Below are experts of layer 2 (counted from 0) of a mixture-of-experts language model. Rows are named router (the router's row for the expert), down (a neuron's output weights, with its number) and show model dimensions 0-127. Each number is 128 + 24 x the weight over its row's rms, rounded and kept within 0 to 255. Numbers have three digits each.
Before each expert's rows: a language model's description of what the expert responds to. This comes from a sample of Wikipedia text that the model never trained on.

# expert 4
It responds to: Lowercase/capital word-initial pieces. Short word-initial pieces starting a rare name or term, mainly al, Al, P, M, as in al-Walid, alfalfa, Pistons, Mimodesisa.
router:116073116130097158093147138152116086125145137126168133156117137160151122135128073144175177155102119143135112128157124106104110124150123171142104112084109152131152157175131124100148127175128134098104131131163135151143154144107141085164134157143136145098122144094102120121132159145137147084162109147172110100131114132129121112146154099158160152117118182090123118146137146118150104106158
down0:155134142137114094121110138064148146125112096093114134104112136153067104128125136122109116145094107102115101131145105119166182123128112134117100125103158160067117133075137132118134122108138141097095063095108111093113134138121149120116138139133092119173140112117116106155141152104150114138128120124107107132138130115132145174150102153156174100112117170129131159137085111092098157153101
down1:068146128154142097113128136148170148139139172132139121154146161117138123150156134134111139098125123134138097152155131108088103135119125156122145138093092133167137071134152126094118116152149152106147156115134106144112137101133095115122107148134177094055176124084108114099138102161092124150136151198159150129138098129142123111147135117132135150095117115154100090109134092116142128139111
down2:141127118116108160136144098079174152128114171152153090149157153099122138107138131123158093114118117153093139144125107144129123154102154134101143129133139166095135116100134098127101106142097174080149124172140136122107156095131137129086161129155118144079099113115119123112149119100118155078152098101126126110106112106121113157114127120114117108098141164156137151097116165116087183180140
down3:139120130136171095144150095141084154126124153077112144147107125130112077142128130129109153143149140120137113125091115121153125147134144161147141143111110125090165115166131131113112137156149118105193170155128111153131126176171120158135129141079113163141130157159166138126081182158104124146123108152167107166119102129121095144177165097134145158125128122123101155131132095140101126112115
down4:093128091135130129129118126104106163096117135119092110125150144123126107150134123098140136144147096162150103091084096138139117193120152126125106093120121112112124165098136157163073101145149137117159176148155118118151118141147126141148080117108107101135144163150148090150111099153128125063125113137080141121155141134137133101106092089098105159177152106126122121156108136155151101106132
down5:143139153126079116126133105125130096117157115084166153132127102142128121123121170138129123147143110093127099127124129100099137106108148147095094155140118111193127121144117121075118120108157148142102148121110153140113111112084081124132082105150159162126100129152135119119076171120145135122137130150088126104159077170146122166106137157116096150127117164075117116083164134103113143109134
down6:153117139133119145112095140110148125128112116112124125136172146173125117136146117150109132159126105109108134113103125118111103162138161131143095113087104153127185149119152102133105120084127174111157154152111130156146139113116118160155157152081134125135145103115141165132122125119087070096143148179167130122132094137163046134122141117110114179106117135139152136124148113135132173142179
down7:127126124127166147132142130136082107152098116096130139091109090132124132097147087133143139100145089147078135119129122093126167145121121100113165080111140126118096132166143125140135118123167121146167112111143141095129131158048167113150125115135139133147152134126133097116081150068135113138121135112148127119083170091142142092127120137134115107162124126093123143164081096151154139152092
down8:117101138098190144141140146141098138102109160138126115129102133128169118128131120153128142111107155116147111134141139112139196134119115132113124125145106137108127135113192100075117119128131078076096172163108060132156111148119126129130118135153153146136111142208129173124102119104105131145123131124156168147097135117149125083131120140113123122120180116121135087107145137120106107136121
down9:089175142141145134140089144122140146101115155120136150072101107133082127157144154137114125164076076128128102107151110067134166149090148120132147138153118148158148124111100146105119133108157113120123111076109135168132160099109115123140104101125182119135146128088111160121138152090099149115116122140120147094151092161086130118122159120126123156131131095129127121141107118171098128095111
down10:141132192089127162137123136130095120125159135109143116133147144124125128106095170095104136146129122152136101156137105116138074100166153160114094110073158140103135115131108115135173145174158095152125117111145139127144114134137119115115189109186140117113160162135143139125161108127103138155091091143093168109074091147149131098110113142158146146125135135161134132144124133120162143107109
down11:134109131113124085131121140144185120151158168103118133140141149128119124145114135113111166137190139116137154161132177160120116140155106202108153120160132111162062105154146095122150106115152120113118123101137077113100118113131151119152134149118160140133116148130140110129121072146072095108133144121110130138136138145182142148126093106094166118150117124133129119129162110104149137089111
down12:119133077126135132154065122143104133127133123072154171142109136123109101114078157085105133149117154088122158116173119131098111161126125089125103112125124122124141119099123113146093146099173170164096118108092128117125092119107120111122130109159141136142115139130143158112120154106158116152157096156125139102122143167150097190117080110169136158127136112133112160129122150115125177119127
down13:116123114119152169138115128130140129119122139115152163128128141087119142082128105119134132157116107165156137116152130136118144122140134149105136127116145147158115103075095105124118074142152129145079194090162145118116122156105110149112117137124166118137099112150152116110164147185088106138089105117118145090168143172156149102111139101176141134179122118170092145133144100128143163136148
down14:122156105153141130108101136134140131106105171090095135177111150105162110102123156084094155131144135107159148148121126137102094141133099124117130139137109097119126095117124112075148118106172103116138153087154115155114148133152136120134105105112125175086145103121125136163138132114124157150134140151140135116112130072162102084152113093126163177119114115087116088134204106130127128102135
down15:163106138118097157164160120156124149139152098112125078157158141175133125107151119176156109097141135094108174123098156116153155148094167121116139161130128136150164134177160133085138144102118111139151125114119120189104135108117127118145124126190132152118137145121148160120139119149106135120122102133154157112098118129116140134137139194123138159128115158185166129106112151137142120159113
down16:143115128151152064131138071178156128124123144142136111111127134129103074110117144127113101162093166139114130090131122111135139114087117136161147134120110126122149178131132135121125169168141128164130122152137118095081125092157182123102121115152120140167125153105143166167178122161103136124158121099082155140116121141122128130103148123101166105099118167150074117135128106128130148127115
down17:124124167163118117103163129147102120125117125137128133146164173109091101117168105124094137134107121145135184121153067118147143152105156120144132115144128119076155097141128170170130134075121148127140125085129150099115167098140150118099126131160122158109172132130142107168127151114112114131124155129119127155129161098160144105118158152107122136162124129130114160068135090152109088112082
down18:183117137131145134153140151115162146095127153121118112137117125097153155091111108171190133141166148128129145156093123140099178165163123137088099119131157134169101173170149108147102144126167137118134131091133120148113133099181129129151140129142106109114127136129120144124166123099126137121146140094097142109101056108143140100121122144115133148082125115159126101122114112101118181120153
down19:080096140115130129128085122154150168124123142132132141148126143141087158152157139102143143133144139142151143161098172156135119055148099120107078137145112131132136134066124092125126129121128152155072117122138144132133140146120136148150158109168122136126098154158131123114176108118103119133125123079162146124168091169102110087115157131130105163143089113142093096149130147095127133162124

# expert 39
It responds to: Headings, film terms, taxon endings. Line breaks and heading closers, film and arts words (film, Production, Arts, Music), and taxonomic suffixes like -idae, -ales, -aurus.
router:103146103089135142140137149135107113144146153099142132166095150132158144097130082112137143124106118116154123140148149082106129091180116135100107135128122139149139156134128102104139131165156121081113156106162175127138165119115162139148129153154145183118108119113113123099180150144132138102164120153169122109136111163152125087168169106172148165114142151081130127139157154090134106114136
down0:142118137138176109154097126109095124088134119146126160134118184135131093146129138111143130121125145139134113170137135135136104106134159097129117077150110068169108115125123150092122143132136115121155180145127147125128114131111120162122130097120152105130129152144162163126127179155151137140116078104116118128112093169131160165119100144106127080193132145156139110122152141151192130127081
down1:087087105130121153134127089122146065125097113107105161154134124109162097154145125136098115142128097122121117150081166149079100137122132136125105121079127120119146144093135133121096128139091116097124103107104088141089103136159124105124117113141148169098126142139113167119178128158152116115156125123133138176164095116137102136113141163106086140119126106100090084102111109139093114093117
down2:107112146102134168131089169137120124097171100129169147137113102183133128088151141137165146126132168132127140128144181197125114126068138127118115143158133102102138131123143165098132110117123163074160097156133115134138135191127100136156131160156093124130143156143111131144124156154132098127100142168119102115135110118130144155113139128107157124110140144139124093098186142115130127124144
down3:189170175081124147084132159136152110146159124134134126131137136166135149150120126170155160177128124150115096133151118108134108108115113196138037094114135083113122134128148153121132114141163127110161156116139089113164114168120114133129121119129145109135160117115142110125164135110134095170128141142099120116119133128122155115130146126137108145113113099146109106102168139129114156122084
down4:091084117154128131135127125116067124157173148113122098130132135107142168113138128115138128172144167123159111127182128160128079140110124117154138102114104192145134119158096145168146157099141108134137125117129112132130132120169103132153109100158141096072120117131099150135098144144114146084153116162129074159158144099133132150129112129117139134145124143175101135132157096087126168135109
down5:133119091121179162147131121123121144133140121125142110125139137150128146039151124179141080116128157110154157110129100103134123172138111112102139140144152107126109128096141134139147132136136141143142141164107071104097138172131133115175134092168081115132132115139141130158123168110120115135115107124098062148134099155158160083150117150139144125161130151118126143144109120176108109096114
down6:137139121120159077144148148102130113141089087116085101154152105176116163142144105068121106105141161166150113126131112159162125131155143127111119130140176134130117110145155128106125138109100161100112126124127132165110089136130097159179172064148149134145162124115141120142122100113113145073149161121102144143105155103144118115109125109135145168187114133126112134157101126118140151131130
down7:122175076118134060138132156115133115095103123120120136110113103110127076126130087133132140167121123169154125105136127158117121133171091086146088119132112129113105160138125125151139115118156160117161120128109140138149077147108117126113147137189150177153131172140130167141125145111138104118102135098146126078105166133148105122128147100115146115144108146088142127152141106119125067118164
down8:116102115109066157134115151100137187128107101155105128116115106122133083087091147082157136139156144187145120093116131120132129139136119095152121155113124089079143140085134130095095116138145140155118102186100134143136136116159120141138111130138112140121094103122146115151171083165132097109157145108122144124128091135111127108148122159090161157091135113113141105150127143146150146089120
down9:143118132155134115133157139119186105132157156129145143124140115153146095142169116162112079111098140110161129102163179178117158151153139149107114145075119136126096169142097111116117125149141127160106146121154127109124107149125143082106138161171133131142113153156133163114164127110114087068134148147127153125127140129135148132078121120131134154152095095133155142113123132085133145069148
down10:121111162125143108115064120116133111113173138140153119092096134102174154067168077148135148166109132117157113132132145121159090105102152128106114133147129125146118113120081131106146152181126137123155059093159180127100131099107169081119109154159101128132114115115117134148133153102095142133126135131134115154129107122112121144096157155141171127127092108130146105136126134129154130140117
down11:143174126115124141167108126114153112153138117090160137133119106133089127133133130126127104117145142123102070091123131141147120129105117104167150148114121103142149131118155138139101111106130148110143150104113115145149119113131143129145151163123111051131089103207134102163161158142109062135140105133109139163180111151161169173125120126131125148099109125121139143110177117109136142091113
down12:132125151102110114111145157160157092104093088140134099153127128113153099136153105096122102096147099125134146133122151116127165100136120093132139121126113098125161100119129088136109113093162140151189114142157197120137152140128143124160133129119112154089135129119115109097104135125112085124170108143121138154106107118113174094106135118134112162089166124163124082169125135125134065146092
down13:118161147130153131169104113143126182091104112136107129118136133100128088113126154077138148195146162191125143127109118166139111146104099136142131151132132134139131106124106123116100112140139079178126138165156130117104105109159129133087089122118138103137098138108140111090113102134133148112080119129160145164166143109135109085113086170107128105106108141139113143160108135120150173107141
down14:162117155109111092124114085109128145123095104148117105115140077105104114125107164115125184127124146105102164117070138124177131128194128077112150174121164136146145122176134111113149127182100139141143123100101165129145132156136137101108121122105103136119124160109118118126117103149140152113136085116144151084121099101143154153142081119123126133119123149141113123125178129171143114113135
down15:129143104062128114115138089128084078134107161154119163156112175135132084105143133120134147113115148137100113087125145138113165104114104136136131161106166166114138174146166110163106109141103156164098149122133130112165095138156125119130137115161124142164138115136156139123123122147130115126151169121101123114083137109198119122065109155128130106118115147144119108113109097091105124137142
down16:107096147158122134164132089207141137150120124141077115165150145145102103082151131104143161165144170152164137122153134143174157117131136073139144111157124130130105186112144145130133158145112149141082161147124119137136091121123130113108131146105119144102120144091127112141080126090155093125141142124180150143099117088123146149104148130126131151148142124129156092113129141145136146151107
down17:155130173124135120131107135126092125123139140126154132097093091083107132082104179099158137127134145146142128171140125100152147139092113077137154165110115094101131150147095156093114144143123147084114108133119144104134174115136130128152141124110124134146081114122181119148154106076108150103149135085132115161096134141169148137164137125146088103161153148151158137150145113155092113111138
down18:144136132121144138129082128126127090151151135129126101133135087105121188150096152153105158063145127131104127142147109113090160116137170111129119135140170092109159090128130108137173079168132187104100132125108125099106121102113111149138145124132148137111113156138164114100110132131159162124104111112091167105159164083136082116111115097108135133146099144106118102144129152113158122136100
down19:119105182126139116116149128137084158104109122148098149132099102122103098109113157122152081122135127115165148157101147153154119142100106128093132160168108134163179144152114138134119160108154134136143111122117101131142174139093131161131113117090102156099149131138121119115160138105133116087122102130131148119130113164137135140187154101093176112092163115080113164149108166119105120090099

# expert 53
It responds to: Commas. Almost only commas, ending clauses or list items before and, but, which, as in Board, which oversees.
router:105126115113119139129144145155123110101135162124146137198097172165134112096146079145200143154057105131192118169159132123119118122125124160123112128092151158154130143173118120110144129163126110117121143105138146146122166115093136117141142132151115136117121088109127152111134140167117145118131099155155124134148109144132131110191144121170130148120097131082128123141143151099137111109149
down1:155132163152093142149063159133119131102155137110115131080098110137123120142117114129055105127119131123126126107124175137127115096142144120136157143121165092130179130158097113103124129114128087128097106119132120185131120123112147134121123136130127126154157099131131156093095124087104122141151122130132147164143130111171160110138154096128184113133069106154103137079122158119156094153124
down2:130143062129164089120157106113125137120105079131121127123138118107077142103138127147126125091112116141134142115103148153131168162116133133167141100141141095139107175105133136141135109076156073151118085095163117110132134107107166123071150120127139138111165145131159106149141130098144118153153175139122180108106143104154136138122141128134137099092125152088106075140134097137142125109140
down3:122144131138142084125138147110159111131106128127095134121155112095130151114128150092139141113135104100201147132127132162162175117114112182122136130148111163112117117096109136123161119124099116165150155115137100116141111131132160089084120146090129165119119121143089137136153141119094111141139105104123103140131169099124122089108131157143105109124191161119186103088139103174124119162161
down4:114116177130135123132122083123162116094143137093139119116162128174108116100115137139104103155111104158153106073150140136151113146114115138108140109112116166114121105160148113131154124130125120183158139128108143107114059168152115132108122121123145134103132122152106170141115151136106130140133134145129108132142173148138139110132131114055130152109128134116100104161101107104124165038101
down5:146118161151153152137098178131179130079102130178161123147108115155142165151142120154142128128127156108134122118115130100191130127113084136119132094116174110098149080136135112159127156137150163158160127173121121083117082142110134088140122127117127113150164140111131138126114118121119143109094158138106141084154174142142083143126120147093115143123122159115105117104159146154124162128097
down6:136107154141151145166116098125126177100118113108140129113133125139110086150170152130129116139102131142131130088097146149090090133114127158103119149142184103176111123096146165135117139124136128127089116150111154170136126126157151176155138126131107114118100130168117191066153124102097141179150093124152125130131146139087119114116093140121133175127151139154084135140153124110164116113109
down7:112124130114176135150119114141094128168158101098127112114147129124084127105139154082111145107117118095159141155168108134125133111135111108088109095166133174125108115158102118111156114093116139131131130103122126102154131098073136163202106143148138144172123122136113119117113159140124127126130087153120108128148112142112134125117131128120134179140159135114103128225153121111135088111113
down8:083124154108136140145144146153105110161115172063159111122118159133144166140139134115139117113117143124137150130093133110128108135125092093098135148142118118092140103141122130164125164110147077127131122152146147135120110108119151092130162109159102145161113113031107118140125100124087131132121107150123095158138088114160147072135131143081109182115111166121114133142145139136145132130140
down9:137131123134126146150129125184131157100113107134128146121091144118123116105134125165166128135158154223131111088157123128087143136167097139144114118165088103106118132114146118115139120107082126130107097096094139099104136112192110163149136126154146145116115123120134128161111115082126086094110111135108118159133178119159154140095145082112128156149144136125132124136126107124123084095121
down10:147146080137166172087156132115158093113100111117112092091165113143153114165148087170174143086118098144141142144116161169098125122141091099154103136152122113150133113129135141151145155116117136153165116116124158148117165110148128152102136111093166129118086148144101125139113145091148140137112161138113101162149106115109158115110085166128115180132122138135111092108159147143112146132141
down11:151135128144154110154138136176163105163129144077122166121123085119096155136156111139104146158093073130093138140084131159117122114113126152104189113121140110145093117116148110108132163147123133116139111157178131140094157129144117094177130165129094126143153148147173162103124080121130154114110125107105146139137080136113101149131096135155132115138107107111139171124146137128153128133175
down12:150113140092130117150157104155145116138100079138100125113118130105086110112132114117131147102107136154124139125159139165116162109122137129156163135144092117170117122126137175127104100142113140114147153163076085117141148134121111190143139113110142151130164137114142140135118091124176165103104157083145123123172097143142156127164143087076123088183102137132156110140082110131134128135122
down13:152137115116116122113160141120106105123132123120070104183153124086115060146092160129147113155119137111124156100139153144108103130150088137150126157131151137126147126095112122149122150113167136123143134102089160184134112161125104171155115130119167119077108102130096103154108132141148164134100131123153086163107126094087106118148118082104134133133078155143154115135122134143130110094143
down14:104119133134156125159092138142126142131118146124144110166117077158121126111080137128139103150112158143120161187156155081167102104172109090128101065117127180140136112118152115141124132094125132127110176120083157135171180148107138162146123133147143175141121124121143156117087120120129126121132074111139159150102161111150145155118169115093121150116147111128135121146136126118128126115106
down15:104137149149127067140132116137169124128093088127131125125114095155099177126147114136152134121083126149120150143132104109180126101137126140137148109156116138108112099143176109144130122112118163152105161146101181146123178107151181124139125153121141144126112127120167122143109118068104120115160134160104161108135118153172138146131154142110124083149065153145129146141098111108109166120113
down16:128101133147090087148082110159128151126129125120111159116104080100145157166137129132066119129116164139116094144139095129144113130128089166118126101094112138162156135114139131102124142130104150128121149136131131079089154141166085107142146127138093094128152159121129113095116112154083133166106108074118162149134159135151126119163109084157111127134084146151079102156143132107138122129112
down17:153122132157128108086088088133145150155120122141160157137127142200125133152180128146081100151136106130152101123112119119106159130121126169167166086179120130139122155198155153114101111145130123159119127116132121055122098137097101130117115115153134129141113125121135099152143133119119126141094119117124135110102154125124174122111063117109129079136101134109101126142120151117146134135142
down18:151138112154125118103192110121179106134112127123142083132103123128118089156129148167163078126184139171147136082153129112110149146095130132167119123146086158122113124116115148155117154159158136208117115138133131125134147097159127127107161174088090121114153140147087099133131106089116112102146105151120110152122133124125113127128145134141097118141119152097135107125100137108151122093145
down19:131083106135091124118111114117124093117108103122173130125103155157148097136153157163146125107109136138131085160122146119109108107120123114125129094111121146149099122092122147155081135145089152170118099148151122074120110101138129126112148138175115122144114131123082153153156180117139154111130095132102147185149128083140067163093121142166178136087113143126113124117148138117121116117103
down20:144136090125098148138146133175121119123125119118146138127131130144134088147089069164132124143098090139142142115120140138124097103134139113144146171094099117087137154076165161123109116139137112109114087100137120150139151117144073096148081123125100152092128160123127118113127175171123109105113120157101109123164093127112107123156158133135137152149109131152085118135153059131135127090087

# expert 37
It responds to: Numbers, units, science stems. Digits, %, $, million, billion, units like mm, and scientific word stems such as disch(arge), metab(olic), neur(ons).
router:092119101114087139119122156162123113126143122114158143181117171178138135127144121129136152142121098149153132148137142122096112091141106126105095128111124156137162121151134113126131108139160131092116116087170119144161134137102134101171138166140139157094092105077109159081150155163117161095133132146147094099169100178151115125160154096162136135082124153104119105133131143115131091115115
down0:154125137112104144123125123060123126149159127092117160116113137128135111132122132138184146142147080154194108126109144137100089126069174143135120152128138065164107121114103128139157112098121124129142139106145161125153130125127118149117215135124108117129098105125112140140134110136157103117136137117126100125138169122079157179136121118126115105143136072120082139127139136127124143159125
down1:102133161113112156132106120132136154112158124164096107136149105143151163152116170158091132162096108114069109170130152104134087133117116138118133095145129136156145108110122124122134112152115084110089145135085170097107121129132139121146149113066142147144152117148124124137148138107123117152155133099157138111105131109162078117168137119112138141098128111117115169134209143082125123086122
down2:094133124145128099123110130133128128143101137153108150119184131152153169183117142138129140139158143110122130132159121145099130172147109120147141076136082094155123171135098102137103144138131139069172176128139100138100127148138111121179163091122116110128131128135117111091130147104151145107126105067183159125136107111111091111153140115126136134126114139135113051127163132121127117138122
down3:091147169127134132111147134103122122134100102094125105124107138151168129133097044139113189124125150109111124098135115129137124180121114154101120142135121102134107141161106128107104125136110148144133121100153140116122161126149110126100077168113098130151084126128190093103129150123122160198121106125132116117112129143122119107070155111134148117119084149146139124158132126138097094152097
down4:126092112147110134114162134134132124122140148114144141106064107096181132098107147148164124130107119138151103138173140102100126123097154162122114103125156134158187143142130093132112129118107129117106102148173096128157118150131171121103104132133152154173088144135170132098129133107141138138099132124129157123122068130122167128150137160124108120181119110127173068111092102110116140132100
down5:143144107161117156085139137097124120109158100103136139090127094104150135172106128156128117093106156118153121152108103138142108103090161128140128129161145131110145149112123095168117117127122098162103131159107147126169111155098188156121155129107124096057151130129104157114136136105166135140114125151112103114134105127094098156090158101135118093132166096110110117160126152134142108153184
down6:156153156101086163179159157138136175108099113091144122133166142099144177101110153153137145117114127144154141116109141118133139065121144150172136107153123082169113121115167115128119116110100154117137151141137121120166131136155108141141141103153132140125187158146121155199110141113063137140110124170106139150111115146140106168147144140127100127127141129108093106128134142154131135131127
down7:151136111134129173092102102127144099117159141150134113151147122163126104102151118141142165114110110095097120132128157108159119119135138153143115172110147119171167081161097112157110127174142096165124157151139143153104127138138116093154094159156122132140126117136154152150073161195119116098152126132108131099134096109126154108126122099128173144095105102095143145067116132116149132110120
down8:157145101116134127089139133104143140125143107136112148137140166108140158113145130109104109130121110087117109125123124145200123118144145112139085113112122149125155114132107105109096137146131155093105081129158135150144124133124138145173106171178147154115111119132128112115125152147108122104111136083120152171133154124153155144152083078151131124149151141067148159108100084107173142074086
down9:147143159138112161120143114144141084120131153135189136162105148113142160120107096116061069131165135119137099142158103159089128139135137115131123071128153089098125138118142138126132134154097151162118114104160116116107139101117138179122138103103149140131177111135135105185146147121112149096116130138099118112097139129134089098161138068144136138089134134095130132120122108130084134141118
down10:123111106141088160065138090123167122098130091143131119095139095161094094157140106121092108134121129137114126120147100130110160066128125151109126094173134160111082138127119108124111143139138143068098094157138118128086127113136098126115096155115110156134109111094139094147137139096126110134142169161160121129154113145085137148158142113149135145088097117109139127141100159146144078125126
down11:102136104105116141126087142129102120130077121122153172142161143119125099154119119143137155103147091123115132119093093114137117110149146083150104162107104139129147133095112115146159155114146186088133124146102111139063108132098122184152127150118102172118155180136165164082123141130111125122121164150116112109155140140147114115132142166142161131147155140126094131086120120167117130120172
down12:157135146115163127122114206134080124107153158110162125107158111124113159095172113128129149159143149101124152115085137148128110136139132147171103146160172151152128153108101116197144080128131116155129146100127111106136147142122095105173120137112138155146127086173135133167140155114138123134097131121164113088158106160129113158139113120137124138126113157154150118115154115115154100124164
down13:124131129121126140180108132127133109152118141123143126127180120133131144132105150172115097145136119118113127138139201095093133126131133140101105132143125136125143160146086147140126173144152140107138126137136087133138130158098143118127174126123114166134139091098096148141150121131143136126118113158114128125139136175108213133111129133112140162113143059135131179145193148092162111170147
down14:114117134121110105128123121136104113141160192114145119164158073092118140101154132130135154057136135163145122130139159103144129124113117081119149099152131122121119150149130131127140156145164146143132121109141130150110169099116095126141112126107103136099091090112146071111136115157150130143114122149156109150123102172073092137091147181116137099092161112143094135166141134123108163100134
down15:098124130156151120111125133123150094106155136214104133125083091137124091116081129093141138123146141131111165109089128162141138143142124159151134144130131127135115140101124112136137147127112057133134129083175163127131122153109110164128119089153124140175076148134151178163131131145129089152153119157123112109082121138115132090143136143125116120157112144104119136127130181139120101106097
down16:125119196139116160140123154104106117141124135152154159114103144153110159125091083150147142124135119112125084150119149134117108132172112134140155163123082196171127098121107137102174115123140136125124152166133101141145174142143119133148106134158095138097127144081101135134108113099138067163112087129147169151125156109144114144167138153145137134127138105110143155128167148111130092129145
down17:185135142150115079106114135089150145140136124131154138099156152072125090143105130143104157132145101122141152137108145098147124124106153145145139158107174103133138132120138145177111151162167142119114136144155116085135116107140101122156144152161142157090130152084071122152115150144107139149090140148125104148162126069155137121144117121109147173121106120129136095115128121156088167162113
down18:109118136095098118117112055154144124139131088108115124148122087116109091169136137116178104128153159157141184131152095129122142130081138108121115132167113165132087141125123132145095116130105169130106147092107122120123112121138148149127127098143146150126125133132152160118131114178114165156133107120090154143125178118168121148106111112123101155144185105157141134136098144152088154135169
down19:129156154126121159131127130146137154116112111077104129127170143140099129121137147086124115160087135157190120133079136092129088130092124132130151124118157086135130127073152129144094145136152131135119129120112118157144140133165151135138119157140094071139091156143121121097101162128154082070142099097134137117108125113131151151102127154144123156153113100160142125096144187109155124153153